Below are experts of layer 3 (counted from 0) of a mixture-of-experts language model. Rows are named router (the router's row for the expert) and show model dimensions 192-223. Each number is 50 + 15 x the weight over its row's rms, rounded and kept within 0 to 99.
After each expert's rows: a language model's description of what the expert responds to. This comes from a sample of Wikipedia text that the model never trained on.

# expert 4
router:44 48 29 64 31 42 34 46 53 32 62 39 56 51 56 68 49 70 54 64 73 38 31 30 67 66 63 58 41 57 45 37
It responds to: Table cells, names

# expert 2
router:43 53 77 62 49 75 31 36 29 25 53 25 39 66 43 47 37 46 47 75 45 72 53 63 63 52 62 37 47 43 63 39
It responds to: Of and name endings

# expert 8
router:60 73 58 44 30 33 33 26 63 20 70 37 57 59 43 46 23 52 53 74 67 33 46 52 61 69 55 70 59 47 48 49
It responds to: Foreign name syllables

# expert 3
router:52 71 54 36 80 16 54 53 29 69 37 69 77 30 58 44 34 47 76 69 55 45 43 46 25 30 43 42 29 60 38 54
It responds to: Technical word stems

# expert 10
router:54 42 72 32 47 39 66 67 42 60 36 56 37 59 68 57 66 53 61 53 50 50 52 48 41 36 37 42 55 48 37 58
It responds to: Common head nouns

# expert 6
router:56 41 25 74 62 76 54 92 36 37 52 66 50 68 65 60 53 58 37 43 46 46 57 43 60 68 59 38 68 21 67 58
It responds to: Lines, headings, quotes

# expert 11
router:49 42 42 48 29 52 25 48 51 40 70 32 61 51 43 63 53 67 55 72 74 27 34 43 66 59 59 64 45 46 40 39
It responds to: Function words, numbers

# expert 1
router:60 65 31 26 56 46 58 45 73 72 63 44 26 23 61 21 64 26 60 41 30 49 29 52 46 71 49 44 62 70 44 71
It responds to: Verb participles, relation words

# expert 5
router:24 58 54 63 52 49 55 45 50 72 37 64 50 47 06 75 64 33 60 45 42 48 69 70 28 23 48 85 59 35 62 48
It responds to: Mid-word fragments, periods

# expert 9
router:41 22 61 65 64 56 54 38 61 40 37 59 58 65 46 64 49 81 09 14 41 65 73 37 52 37 47 56 34 60 69 27
It responds to: Syllables after capitals

# expert 7
router:52 45 57 43 16 64 33 42 41 36 53 29 68 46 39 47 57 55 46 59 79 37 37 27 63 49 65 62 46 44 45 49
It responds to: Table separators, punctuation